From a checkpoint of a small mixture-of-experts model trained on Wikipedia: vocabulary 3903.
Below are experts of layer 2 (counted from 0) of a mixture-of-experts language model. Rows are named router (the router's row for the expert), up (a neuron's input weights, with its number), down (a neuron's output weights, with its number) and show model dimensions 0-159. Each number is 128 + 24 x the weight over its row's rms, rounded and kept within 0 to 255. Numbers have three digits each.
After each expert's rows: "gets" lists some tokens that make up at least twice as much of what it gets as of all text. This comes from a sample of Wikipedia text that the model never trained on. Tokens count by the router's weight.

# expert 152
router:125146136123144159153161176108144126148138129114135091129144150135096123153112114121125146072100160122098177123084138146135103140109141152108124110154146159117142136140105126138099115078123104128108147141139110101161170108109132101152128160120141134168166127108077124159102075103152140151135105115125095127117159179132156145160089132088137119110164111123137143105143122177154111135097068149137136137137104118063157156126126133132104132117073147113155126118180111159147107121123121
up0:128117111122134122160141109114160132096135119131153151098107097168145169120142134121153140143143132187132118108094157091103113159116118112132140124124106147119109118107141130133127109099102153134120105133100147135108093157128132133118108129099157133146126098138112112085126160134149139140124150135202135158146146174112084152081133158137114113120111129110121111140044132112135101137139097082136116093124141125129108167184093139150122131113126139114118178131165159064141144183086101
down0:147111151142164146121151084133137112138116171104148120144058128116116144115131129100115097117135131114113157109129116094114136142143126133173116133117121086139127145157099112115133117123144133141140123160105120079152105197092131100113131111167134118099079131163134173163154174159119123127114147089120080100131113121143169105182141112170110127092127118119174078134140108127123134153133113119094162103143123140091129096132120080124110155139151139124123098136141185145156113134137167
up1:149148120084110124148122121130111152131129129152113175149162124131117134140109152177121077121152118145097125189121138134131172119115117136109120139114105110165150121158161145191140157130112157144113112135153129107142130125165139158131145117147122113114098143165118141076103145124155160121131145153126114090123131165112150150093156124113077156134149119150179109136106094133142113111144159086134086179177108172070136157118114132121133122153133120145133158141149074136152155106119096
down1:163100141097119142114102111133144139132139086122101122123151113117114137112091130112130189096118142093164154206141124173158151124174115120170135131173117107183104149104146123161123115115114121134148114159143118115118119118098129136158132155069147118101086111160137143118112101123112122126145096144127108078141112153136125137144146159156120165091141151112114136068146145150105146119141136156133143162159131094139139147119142119121134104112143135093101077080121107158150095109158116
up2:103150145131154124143151134163146160106148137108133149133118106149129208128090089094130064110125142136147166096092163121138136094123120094151122144123102121118140118100123123172101143101141129162150154141119159120133116163133149118132084144149130118105146161164134138126118144093103137145130135142138141096177126111113067150110120123188118153125119147092122120132106116100121083104119120095140100091125165090107093160144112145104150120116117142180120125109117137152187123145163106
down2:147133125091143126148122127136089068136148158114146124133104116134112170124152140142120120123141097097075151084167145119102130144160163123103147088102119101128107123146121134155114195124098108116130115146138124126142118154100136131131116176154146142107121142085079076125167163116105111109088156161130150173131119173114113152085169157116149135123115092127127104112140124123148117140142127151150070148099119099138134129159107189150136147142132128111108152127087112125108098170121135
up3:175129079128129110110071118108117122120142134145102145124143139099145133111176149134183142156138146151137118163100088128113116130139122125137120083133132097104182110159108090134143101155108121136102168121164108115160126103141160115125122132091110136088130151082134163134159154130153101104136127130118119094104133131133092121146161152116125139117163146136092153123148164104122115106145150148111119176149140100154123091069082090127128117124116085118152118092135130162129166095144178
down3:155124122110113127115161156093187137149111148116170119175136115121108135128145131100101121116091131126129141156125122150159136133182159129121073122098142105116153155111092119100108111141113139169111171173134119119114130130158126098094134128116120121161157117154143100144156084108110145125117117110156091120109142171121137074100121136119140136145136184133153140118152160123130131096103095207113137143126141124145098124139120130132123137074127171085120125161143096125093144151081096
gets: " 0", "\n", " 1", " ", " 6", " 2"

# expert 144
router:072120139144102141065086124111167145099134155161129124149146129101137114094171125095122164112085097101162126106119160072110159109153110143123126112146119152161132160127132077085168114117081104128144129089148132123140144140108162148115166153094143128126124123142153122103099126132133167100154122115132161173120125136136149137144128113125160166179119126135112138178128161144121146101113119126149107132127092115132148112165138109153128111145141121111126111125097140148074087170154109
up0:084104158138132112129135166114133115137150084173143173131122141112156131161156116163112144095128159146164137120118167154130132142136118091103108161145143122107080133186140099125163120093138132170163094121113128135092138130156111166097143122149146095123116121126143125122139159121102134139178148141140146138106129128127130172118189154113091190157150111108131105131095142059109110129103135128097116112102106120099150093125100095107149135126102133128151116122135159108117132081123093
down0:144138159107122114135162124111174112176121141106147127137137137092058145132077145132151125125131167097109103090134112127114133118122108062169145123129137151145093135092106106145118151130173084103144139117129098144144099144110136110127120136151167103093134108135164108118141120084122106072142126122125098128141126157132144129138177165128106115111140172130118159143146115096155145144103126141125144146134156114178115154131184111137159134120153147104128142135059118173123107096110144
up1:125127090094139120125134122136119126139144097118082151124134139117114138163141130137150121091127144139100167134095128127124143101095178120092181122090170132139141109184167147176124148058129134120118158148106152137113152122154111078108083125135126165135117076127087130157104133129088109116154153160125140155164123120137114134125126109155159128117101126115108114128132105146155166078145106105137154160116127098092115129105146186163096143150101144131117152088142112100103133123160111
down1:127156099140138159115129158140181117142171102141079125161134144109103117101135118140131145117132162089119080153109121118135154151093137169124130124094099110116132153106161126155127114140130132129131129158117177132133084104134117161118167084070202154132113129117107121080104136090150127131115168109128125134126104089113116139116158141105105140153109132141130153142106101137095142128081111188136113127144111078164180128124135110152147141096133121119130134182089147141120128147146143
up2:118126108102117118140105107126112145143098148150116121114153099123134109129144102143111115146145112086150203127125125134137095134085131160134139136133109152129117149085117130131129100160133147141124105139126155127149096103107144114128147142124084178163143146138098182113116131115171125134166139161048105133125131162109149174066111102140122101154119171126148090138158081116122143097161153116145091116154092125106126131070138138148143116141105121147127105102140124154148192121138126
down2:165103136128151086125110138135134134095129131115136143119125113130107138095144172107147130131129136125095117122123107145180117151145131165145170080100152145084118136170138141122125103118114146146105113131136157069108146099131146114186118143103117145101121146146085163122134137151165150127096104119072130104150133154091131165144125134156091110168117091173109122103101130184078126126142143086093141119157128120086127145120119124114154124132133126131169091073128094137116155171142145
up3:131158112134081062161123154116149143111118133166148138145146159112143140137110088110122131116171144165132149114119156081104135146159154124131131117116105145096086112143094107119122102118158119102175127104100141132109157101101144161163131146144126145162073075132112133111142140122145105127134134106108126138087158158069084142141133088159108128133151100114108099114122142108112095118100114139127136100134093171152067119159076104141113155120142125095133097136142128136137115158139137
down3:099138154124095104107120133129207151129111159108112136110180124115157127127157140126124117105155110161118197137132095095141115111115145101130152080119141108119095130161105081128145151109176150126145177086148121130120134139116126100122105104118151107142112099144116086150140101185111152066117139080139149126109111158120130136100121135136125154137165115148114148193124113139178112134118112143135152153099116135156104118121138101137112157136123118150137108145097133174111117106104138
gets: "7", "8", " States", "6", "9", "5"

# expert 6
router:134112128158136138157136141120156159116157116132110118169095137106148102166180139118127118119093120116121162160129181121155122179116168157129115155148137146112091127112046117115117092142132111130116125125106129130131138132103112098155094144115089095145167072090094087147110124133153101173105116104153109118140138164140121131153096108122151111153150104126153126105085138179127088129110097132146161150109142098131160089173120137120124139132097140146149133116120149137089113169128114
up0:082130106124147118111131092114118192165115133192123124106131131096133150150157126141147158113117175108151186119124163106090134146101146135117112125133130123145140135090081157139178124124087128121173106110141133146132125171146099124123113104132122134164131105141159123134153147132111145109129134130118130172130113131150142154108109083116098056166129182070125117155155123141118132123139119126127150129147119215118130117106100125089123153125116090128117130153134127126116092128115104
down0:108135099109098100146132142155102089138129135114108107162123164182175094206152076125125135136106112183113091126107138120170139141144144107120148161151119133176161101164120143157143115112104137162120115126134150131105105098127151142139082106111134108110134133118124108113099115133185065127122091153147128087141120125129136143146105126102123101082120105112142155091121148118143119138159135143126162150155098108118094163142139116137121154151133122087126144147113137115084106135163158
up1:150155102113145109133150122139106114127098124129090108157106101113142165106154115136157111095114209070137181126084113167126122110112114109114142100113101138140143145129173132153103169100115140143170118151146144130165122144140117125135123089125125174134110149161120115130113162121163154112138126103090129109148121066117111125102112110130144124114101147109139131107175116127120097130138164069147143138082106162119092106118133123143180109120121121160118155129095147139138102077150122
down1:136152127149127164112107133105125091129134104136111122127120122181113120091142086129124148127113104102088144125123141133134158153177106138156168096141134112107099117142137162144117146144141180145113147116133171100123155131139136126188110108106133139123182098079090110111137088108144085149103136128116102107109107172093120127141104081130122142095101099118117146122085158152116110097143127102120138120142110130106098111180124169120134140149145172095157169151166171124086139145142143
up2:117067154122157095132130140178149148108123139127142144162109071163136133118141146097068114089136171134125172164150142154095129113103114119135127132175152125165129125131154132100141118088108144174147105149107113127116121126108089130122137113183107144177138128153140141141117149098156200112119149162133144136152112097078107118117112119157132108121126121149151131151115083145082123161145124145128154114106111119140117141120118114110116107193107139133123110161159124100147119115106104
down2:127115138114152150157128152094118137134138078125088161144120151124118143125088109134112125152171175129101109145110151094149150114173071116133108103164153177128086136150133151107127110128112149141063171109155140137130135138119149107126143110115161110111074141167091143157123132108096115146142158096110081122114146148136132096167094148144132150116142169164105116103098115114152132115160135154157138113170141120156119127105123118115116115105101131106169111099113170102100103114168124
up3:097113142124109119133139098156154136095097135138173110061082110115144149165145150110107118137138173099126160119159124174129146115116177101132137169107103155116154064141126137125099166129146137142115150172165161133119147170131109127093089123126122166117117121132123132139118090144084153117133099152141131108137144144106138151150123131112094144114150186112085134138129119138132133154137123111103163160103144174118139089095142077128131111123102149098122100123163138166116155112111151
down3:148112110110103140144121095165145076181101133147172129118094152159130167178153106174105104113094157122114145139142139129138137154068144109137081089134112094110129120166082114129145120111109103169118138133122128123146111138163162127139132142131071157146106126112074099083137137126151109124134182129153099165136123139153089161154134119127124127129137126092123156145104155106092138115123149134124105131110121190120132111133104096156133142092127131161086115151161122137111141126118132
gets: " ", "9", "8", " 7", "7", " 8"

# expert 135
router:083163121128127156146129150170166148131130103095150136120148177120119170161146143148126091099111165137124118086112118110154066138162149160093113137165092106132113141114102076084111095126118148097147134114120093164136090140092119183120162114161096110147142158160139152133114178130112117112129155139098139106117130104150089076141127127151126119153125115115126155097101114101110141146144153113132133078126143108134129132133119137154143150139123124159151153151110111093140083121098153
up28:124127117163151138102100124132123169113129120127096110105128117135162145108158133142106161180139143113164155109104162126116091101127155120125169115129116128117102123127124150167115147164151115149144154168122118138145141089151122088151107084115134141138158121109166115130150121128111143149099165082095095164111103086160129127115126110112125197129114119141108114134124154161097113115105121120142108148077111133121161132072115096132104143179100102135156096127145125134136148145112217
down28:142143149129145158143140157141111104136184120125112142116156134081075151122102131140126163136090111128118168110148072140165118139088121146119121106199148126138131146127120152135089115149140156132135106117131093166116139122116085145108145097135155085135153097148108184076182129083153134108118119108164100167127108085147141110128127123130127147119118116094155105126079151106144133104097153133104130122117144155125123118108113101113094116127134163128182159108111122109147136144112164
up29:132087108125107143140128132144159170109140106138122140112151127181140109118116136073132223099158109147122144148121116138121093164109160143133138115155169146103171154137123146117177133083128129138087138111135127122119154128112159104120122074137153096152114118127094136098110106125120122111139157151149199126115145152156117124123088156135166114162169135136160143148076110095132118144146096117107111154128134139130100156161163127144163137146143127125110136129120098120147126112138078
down29:132140146129122176143143143139162123092109084142129171126136119123149115100148146163130121100108103163156165102112118120136113102085183135144144088148074146149125097147139106130142133172113138140130083133077104107092110126152124148072139130120156120125131147111136101133115153151126155090138119178085098114129152092102108136129091116077177133127107130146121165132109132153121144107136128139133066137149109135119113099154113123116140126164098128126176148152125096079154166130143117
up30:117134089104118112132108162114114123128137104136031123126097119122140113117179086141077112113095103150124139149125132106149165125124142135137141153117123148141164112127127128171104123128122105114118062136144146109163138173168134089110099084170144162149132133132153129122152127101137111167108125134146148135130126110081125141137133132111128132182106124103073092120130140133066087099120122137110139131116122134136120082093085117113147150108144135173110099138124099120142146129133088
down30:128072126085118132169143147139125106094152160130133141077113136145104128089115141137112157105149095171143171122118111135100120156095095115125096110179132102173133168145100114133152156139097128136148137115138143148117091079101109154137130127193123162119127136138168107116166137150137135112121127153120103117107121130101094152121093132102111160131128162143172116129153152110143123128146149124165135140123167142073128125146159063113127087139111099122069142110111126149154125126115119
up31:109103108125156138117098134159150116109106149113123111126138130103074154131138110144168116128177120113179133138064143116140130111157156102126144116102162119116129103155108080137152166120141119118114138169077154076184157132132124101134147146152112132143129111120151130141094139102167138145137138113104086113163137121134137161130145121174088140068139152064119090140166157118118125152100119117142151130100121121118082139141173150158134142135099134133147081143134142108110112098133130
down31:102184155150138074124140126115098144135097132093169143125116152118129087156160116108104133118123142159151145129106106116093124084122104123110102105100148156125150156141110128124093144131180145111130132123170115129132094127121158135191091118127111134143108130143148109132109122121125114147106095141132135082118135127087106099183089107107128093109152140145121122168163108181125141136113179141135138091105167170103121105172127137116141124162142116124107174092147092156123123173124144
gets: " of", " in", " for", " from", " into", " at"

# expert 75
router:104163141129110129149158138106135095145133100121106131132113104109126122108092109165149109123120173161112120098142123141143145138147129159096104125182169161143152128148122103160112131167124123109143085105130123121120119122119114128116114147109155112112130146071100122102174127122161134125139099106110192143114120151148120132123095160101191117110091126083079113100132146146134180134132092106139171157108154105153076126144137154133116146155143138108156119144074092107077108131139111
up0:132123120135142136099080131155122144085156140122117128132153143131108134139122109132087098159143100155139138102117103147127123117128142111111114174108122129115135121118197116143107157139158104164135127144129122121135123139176164157199139128129127135090093141110136118132175136117147105096211123087109107134136140122157131107124116137120120083144133135088107124083148137150119124095126186124087154138125160130115114083127130098101096125141076125147155048120117117125101129108132150
down0:136128125138123156081096158110150115137093140085094147154146093139109145150157156102118161140138099067134132159120133112091153141096090092125163126108109138136091128115097141153159146127136143120143072117177157176115059155149119113126108130122130108133149124100131099117147116168142146130109114155165093114156126154087097123153099152150118145129129136165157176109126146124144135125131104111117137108134101140098122100121153093144124158140137137064139137189130112139130118153148142
up1:132134109136121122118113143158106133095150126161145148151101151121160084142145131079105102113109107145127145133143137101135128143108107180178152120094106147118172149121129142113129117138157119132159138155127124123160117111136101171132200135158107142118087120095147125150160154155156178124119125143099152129125088112134122116152086119116135103200131106147129154117160128156151131151164145116170135139168131115113122162157086082146083113119105106180142076105101125148124133137135120
down1:164127108126126132125084170155138123095175185112127112153107130151114137117171138100135112113131130108107143156133136151136170169130132102098146100136079093150151121073130151115106113125081161102149124141099147118182116101185151142124107117116127194128116142134175123129103108172131150160160116100146130118108111122110094139121112181107110094102099116122140128156109148138113127124105098105130122154155140139087110117165104121117112126098162118168107128117147129121129145173134094
up2:119136107155108119138095131158121103134168130160126136101091121131144132102068156147130118130115122142119099091122163122119131127110131131137119142097122131117101109141113154091138181141122126143141156161131215134130121116125145128129117121120148096195130186123150151118157142092156137103186163148148053129139121112139132174074108144097124103126126127129124105179133088107092102143140124100153138165119118126136137108113121146109124127118130091137130125113077137131151168127089148
down2:157155151120107135085108142129137126104093101139126154149131154128107153129128141086129130091079153135123131157128124120147112150091120100126126134144123120154140177107106103133141134124138115117135071105124111131142125100120150115104114102088094146100148116086117122105150134117105088127092112110175164128138120115147102130166140127174127106100094147158155148118145144157206180100148132135148146117154133103124116142158130123159149207124080165117089155157124125143147081145126110
up3:154137134150124137101142152174139146126134101177083139114114144133131114170153134137111108102119167135139119134134177074111127181161145134092102156138144125104210140114153141148101094082138129150111126137134144148113193133108122174142163148113123109163127186126162140138130121149160135182137119083154157121118118081121143151142124124104174151117124124131133126118148126119099102142150123122140142149110160120149102156110097112104104125093123108130120102123121120117080129079130129
down3:152155151174132144132101117158188109141152142127171107133115168132163111116156195102143133109129120139101129106093119144154097106084167108156102109101100116138089143106136145090130100152134123157127111148071135148142093158092135136131131073073121107160120120130126110108123131131135108133138132126129082072115150149164105112149068108122123129093122128112151149096127125137133144101102125137173153154133148108111149108141114157113102133130120126098116177145133139118149106175139140
gets: " and", " to", " which", "\"", " who", " or"

# expert 160
router:147102153148184137147142154147126116140140124116152094119134150128155090152085106117134121083132098110132146150099096090152093140132136187114145078144140095115086087098126109095184176086139077127127144154144115098123136109157110098173159171163060104143138134094126100157129124102126143159112144117148093099142148128142129135135139136160130135114145139121104114129147120173143120116103141142154135106092122160132124187149136122118134139128124101118092125130112128133109104148153142
up0:159150101115193116110124133112099100148104082160121120125111106112110127134081142152136130119139137101141146099100158134130106146068113145130149147079142150107109099164108172135113148102100144158149178123128132141119144128179161094131117147126110178128069158176120117166141120099161133116132151107143122138156102124132119160136127100160133128110116122131117095103164122128078132128129119127088154101127155176132091111141132112122159131086161144149164137092126111140147107114171126
down0:167104160122120127148122136116128094119109061116113139143108135081116118131112126125131124131131089073134111140117093146143134114160114136152108164123102148151105156144110117132106137157133108184105097131139123135124118096118153182142166167136160161111143125101090072153178143133134102112100143148128154136125116143159121165149123127154082121123141115105160115143103146126137118124169096072109103165116122170150154128160117164160147137131156146135098161154115095086123088150119096
up1:146139131113162138093156097182104096147140120140117131139084108126161136146138108110119106119107132153123149131115126132092126108128159139127140115188187091085103132111175153148081106150138127130153153132121126179109085116110165119132102100147129162131130154185111147169106097115099167106128127148089124128153140115087124106111129073131151154136120111159123116121153112080159092109116168147136128139085104148113117149125108112094114115164111157157130128122111168148122141115162138
down1:109118143096135139094161165134193130103133127124145134096131100110172094108138149137131140142149125128133118115089169142134146176124128175120135131103114139107121140096099163121153160113126096081104132120115138151105081193149146174145123095123142105093102137083127125083160168130116147119117102122099126108139117140133149141121176135128097137168142123100118145144106104131139103124141104084105169104087139147097102154163115141127137116127130089144154169129098092145167128120116162
up2:126111143161153098112183126125132123161105127122111165101134100123127119103157116152134082105148137146126155140152124130109102126101129095112139106144159131152167098122124156139129116110154127126162148096136127128109122146162084136044174131139092138153139165112091135143133131147060159083120145122086148112132139109144120123123127153160125099128091148106098101117159122138068148098102169122126112160105133108104135150113074123129133138156146113140114141129128081137129181173124140
down2:137097161108106156102071123136173161138137091074131112090109153095135137099114105124152138129122157126134113148103123148117115102110149149117163146133092152118095162111125141136124106125130102092148127121142124138127124124130161128117125107106143143127126150117153132178124122116145148096109136159108146153116104128199141121110119126144196159159115149120127139132118143155132169103121068145159100124090133130104128175159144095142128121128130168095135157061065110088138118104131141
up3:138119141132148098095160104145139156156107143150089147096146130137107145138149131175073103154169155110159149115143143086164105119135102124118161153114134124098116152143106111156148144099108110119092136122144147129129133137119162120126129177146112182140105143179139139132130106142161181130110150100152108128165112097172100101113129116153129131119035121084098121132103120123098109108119139129140139113124097097140089113107150126134096104136129140148114123137162090154082141146163143
down3:107138141125151183141139137129126106142156130134153129157099148086116129161138140147109124090151095132116116088135131161102117135104140096143156125151110131158115133122112105145128169121110075100128152145109117133147140117132119161095082153112155173088119114085105144173130077109095110155108134173120158133093129112113119088130097138132131112132142107125156129139092147191126185168124140152131129116130145175100121090155111134155122160128178108099118138107122154070110122150096109
gets: " 0", "-", "\n", ":", " −", " +"

# expert 166
router:160159141159130113156134139108141101155134143142082117092114091126154123148144157152154101147101138138120090157145121137167145188144097120085079145154116128142147123138159102168094114160120161117155100122157122146100105107121137120107081150093135137126098155117099150102135126135147123100148173122116156112097075111147087121125131154114181163108094108137159088150116152113127132134123118116095167161097146127157093110125145166106132144103132113118101162132109167098136124131098105
up0:108141121109163158111159147154097121134117086095121157107164175164081142090114152146100137107134132117134124079138125133136123098135131112130148133160116160135146147158129129132128145159142128116098094085184158126106142131132160163128147143165161154162131157147130173151124112114137104160077115116103129120126113146158138112104054109145129119134169133151088129128142133172141100109130140120145118123151119074131121125084138110144089121096140151097158130125181100116157114179126133
down0:156119122116130167141165108126141170125127127134120127101185125140138124090143113124142152137099075155114132119138118142108127114106116102069129123113132102070096168122163136070170116095078153142058126114144137127152132147173124162168138105165097131133083180138136111138136131124143125113135150125153138127132134144135127133128167139163135130143116132100108149130082118118151089157156116106145125115141153122127098099119079117109089128170127103130132169136112103128162134175102150
up1:150117072123145141112140126113141109108129098157078145086137111171140157124142124107143146140127133128151127155142126080121107125109096135141127138122140151161115089096117147148136133129116141174121161090131128144149112129127122110130138155121109086086102094103163143103131111095103150086113130174124112173155144108138133204109119140123123153143121114123139110160112122156149097125133211086112099167135139166120138133115145132137108149126155075166115137110133137139138193110108092
down1:118136116123118110124177155120120122134119130088151119125123152134127114125147120088117140105138127142125118135116126136154124129167139135200145120114135136090122146172110131105085110119076189165089106115138111115126160194136116140084113123105142144101127169137111114177125137100138137123145142141115152086140082121122141097120130103096103117108106130129098127098126126113105163131145144148134152102141124100209120144151134144129134138155201130096074139105138101106125087147147163
up2:149120136125165098115135147115129102119113106148116161114116175136098092151093102125117110137113128129112136145118108187111087133127138176137114112141134096086121101148148132134101171146195081132132161154154117129122113121132131135139137111113090114140170146106142071141133129102142138113177127116127095098117171136117195128138145143085132115135144139117126111069174129177075108108109129150131155124132114128115155116067121139118109128149096116122155095103137123130132078149145121
down2:156158133125079143103159168135134085145128120154119151160119067117135094137172139148125159114135107108114110181118111097158112121122063102132134132138105122137105125107135146105140136127149129170156110125159136105135100153119117145091136145106100126150142113109115121144143100123136128144148158141156153156151134123170090123142058144136157133142085091135147107173139107135129178135094122109178162142107116106126094126107115114129111162117111100143145098108043141118131139130119130
up3:077108141129152134079125146115113113093085154120082170131167113120125123135108092127145122128130100147178113113121101148118101111112147062148139113100133157123139153180139150133109126117109134137164114119141097137174120128136143139142142148146127086127103126128117191110132158128145149138108134153125163152173135132148098143071109112140175172135123135124078147152108112126107158133153125123088143148156170132117148144084069138159123107117122100129161162133160116123145134157149113
down3:114114133084085157160131125143151166115150143175114152166106131131129095137151123125116112148163113137103121130122095163140146061110100084115104138167119155121130087155171121128147103147137106105106116155188123158120135052171095133123130154144113146131103157177139121145158178127152139135115105126121090093137124099124130090119132130114077136110130136118159158125111111129116124161103130110144158136147162147128126119142148091104121090110141102145108112109095140124132172149097116
gets: " and", "'s", " or", " &", "i", " –"

# expert 123
router:138096133093126154151179150145168135103102119127154125137147155162118110102087130104126088065141074103079112142149131164109143126142118165131119172108146119133135159094097162138132114092140092128094072119137160124110107107148170134115137148118084103113127113162115126123131091129148157128112155152144117129146114156096126112138073116138142142137112124136136103112136143121164159125124118113145150126176139133149124152125117116140174159095150172082114133132158123170153098090145100
up28:160157124164161114128096096162147179142126165124147176091129170099151150115139096126115106154164135106138150152101176150102114169112137132118146149133127124138122106126149132100097141113128182115141142128114138120117145141093112114117116102153103115104120151123135112117132131094126098140135115124133119101134143133125116121131160166148157134121091192112139157094114124130158140161097136077112114051108195166125134145147110158119081119151156103114123133075138128136121152149090129
down28:105143081109139122120118165131138167092155111123111157130115132131098177145131148135089143104152107134131187147164163158125113088096120135181136149150180078149160116160109158122142117137113118106092101115131149120119094128131089114144089105141118121128113122128162114146096114125151138164153111100135076126129152104155122142121100129168138149136098135135117146165071145143098155125111130114136158151105078111144138122160116132137121098113131126072133128104109164163095141089142158
up29:161116140126155131123134084079177125132166115132151125129128106131141128140110111108165114112107151103163125116147123127129085186158110160116119158103149127101120112112126113091142111148100062104126158154102116124132151159152086145191112153158089104119097109111137169116101115127128096146152141113148128136157120174122119138111080123151155132120156098113130130202142122105127129097115125116100117125146134160118096155141152123120149147130171139102124136102072106109141122099174116
down29:088122151140118105113101161153116167137126160080118123111131143143168158162113147093129108123101133141132120117131141083161118119134147108146112115142156130143110125131138154121105082125113143128173183102112142089139132132120146118113164153136120128163100152127122119162105101136136158118088147103138069101109128126117115095152145148151101084154113099145152134115131114158125170111120113112074105123176144138102110124123196085130106155151143161129130104113143101089163180103175127
up30:127112106075154081185141173110156114160116116148119145095110124095132151150145125098161113166144124122135133160136138122125129118117148142142159108131117146142093128086075086162128158091158123114140155150098135169108088138129115139119113157106135125127152129135127176161147096174140142156071115105139107121153170115145155129101139131156140131157148125096094097105128098109115107150132161152126132120165148140126116112074092095135157148149103104079147119147124145111117085130130151
down30:156134149111127153127116070077142120168152155124127129099165126080119091125166111142175134116129135145107128138162101118130128124117133148106093121146106131169150081178130115137148150120119093158163163147123138153121128146113118093157104133128183136138136110132133141105163167124125132109138124175108155092087140119113137151133107102125117109146135116096114156114146146091141121096127119082094129139091146103136112160152098169148117088124138098176115171083146095114099149123157093
up31:107149112082195151093097157112125111126146129113056093133142110136098121112120159162151141109148112092111200151085151132171111119117180128100102123106123188136142152115133120149116128078132145147156124138102121160153108098134104130142106107087123161147136127118140106142160121114141172131134121145140113161102120122150116094139121141129125130131194117113141116093145132129126123144124124110109155142139158130091125136094155110136184124099149114125118107136163135178113132122163141
down31:147114152093133139111142111140101112150129094143129100134110132078094137119095109155157129132089194106105118090142160157106131118114151113120155105084122128162152125134136110123155130122112139128149123138120113134166154122142136130108121147123106166129130140152158124145130145120070107112186143134137205146133190060103164159126166140132158118145134128115133144106149113073105163148138120110109092092091151113115103127148106121139128127116111136116123103091150129109080120171135114
gets: "==", "===", "\n", "In", "-", " Year"

# expert 105
router:152096119115113112128147117184153144121180093107163141125128162157145145104124137126123135148123099151133081132149095129122160121094144168142113173148161084085117127142151081127166118071160097128115169137135145151099098142117192134103122137148104133157118118125124131136128089152088108115163155152143091110157157109100135096164093169127135130134120136139156158105087109159131119152131135112116120100127135117137118130134131093184107126122121145132145103121121137099161080092112120
up28:085106094101141109135127145160135074155107154147113132140108173124150096167132130128125164110090097151132120110108134154106150150138140179105124122126158144107096131115151068125153133126124123150156108110090107105120159125100154094162130105146109115120148148163137127155115134122129138124138120124169155176149094135081111154141094113155135142126125136161141096166155127120132132097133116073109162110144103144131086140111166107128131127120143141147090074104097090171156126082136092
down28:140093086132119171128127130151122184122119117119166102130112128119122147148153174142126122104114147102150125131104130152154103165128129082176117142134096089119111090113146173121131112168103144117139139096089124113148105108130116136157143143131119106134115127155154106171118142087149146129107120147126171119173146126127102141120142115104109088084119101076134134084171130104129142161134136103146182124155122102166139127138135130181052153112124178128111137149141134109147117084120123
up29:152155137129116116135136097132146121110136149118114087065101102067092151164132110144116142125104129133127122088112132131107141106141168174132159140136121130109127073156101150141166169143119098156158153128121108144132179182199180083120149131165133147115108097099126135167175114145124123117136138140142118124139140110139096109101132135136121122138142133089121096122106146114107113098154133122123191084134096150128132120152120161124110134154131133128140134111148148112124161076133163
down29:133117131120136125102156192127102106104122165128111134119127112132141136186105153115136110124129085097094112129132134141115093121138092126126126139148082120099097140139153139114164138125100123104182156095194103092144115125149148140084094121147153128102098149096120177136134145086116138134123179154087143126134151153138113150097115090116118118147124091103141110153139110138147120116110153127117130145134103109127130098158193117051153159119121156128159099146138151134120146144147161
up30:091150126117148123083084088087141142129113128134087126131144133095128133111123102165121122141133162117163117136140159132138123148147159171105095168136159122126106109123152113121109128127118135168157150116131125123110139093120177102151127075126116157150132110156124199151103136184116119124159122098094153113133158149137150134132156128108160089129118127071103124158082147144115103106122136099112210109127147114136121155147156148111142065139123125117115133112106115099158144110115150
down30:097145120090113162112123139147093160122149098125111164133083121098148133150164128096157144125102159156092125122135118127165138129101107106131108128139072100123162099174112139133127078144114151121171126151149128116099103117131147133159115114097149150099135132127138122112139096132121089120165126133117171158119177142152119154119134096138156141121116137129100158083110181173120179091123117140162121140155145096081122087121095095123128113172123176124123154127131148134080122147108098
up31:158128147153122133154152166127151130149147147143135140125112119087131165125103113080152090132084140141155126114126120115114071176137131113153131108104068133132115122152084099142107093106099107121144111119106110198120151140119116177105109135128107156121161104105125104130149118161144084185071130094123158152149142107167120122111139151136101122150136138056131141140102131088119102135176153128125127151110102172152113114113127123161142099126143135130130107147151138122095136108127149
down31:114105102101161137113075115116108074089122153103102158184168129136092096204112124133166116109116101116137154135125128106150102146127113104135121153116107144087127112103127179164139142107109133130164101163139151121162195149126144115135096129138163112127161128130121145067136126095145161117100122131133143131134125142127136141146124081162126104123085113140142151158132137154118104135108098103119171130103137165123119093137158148096159156123148103107103145153146156139103119107136123
gets: "=", "The", " of", "ation", " World", "ight"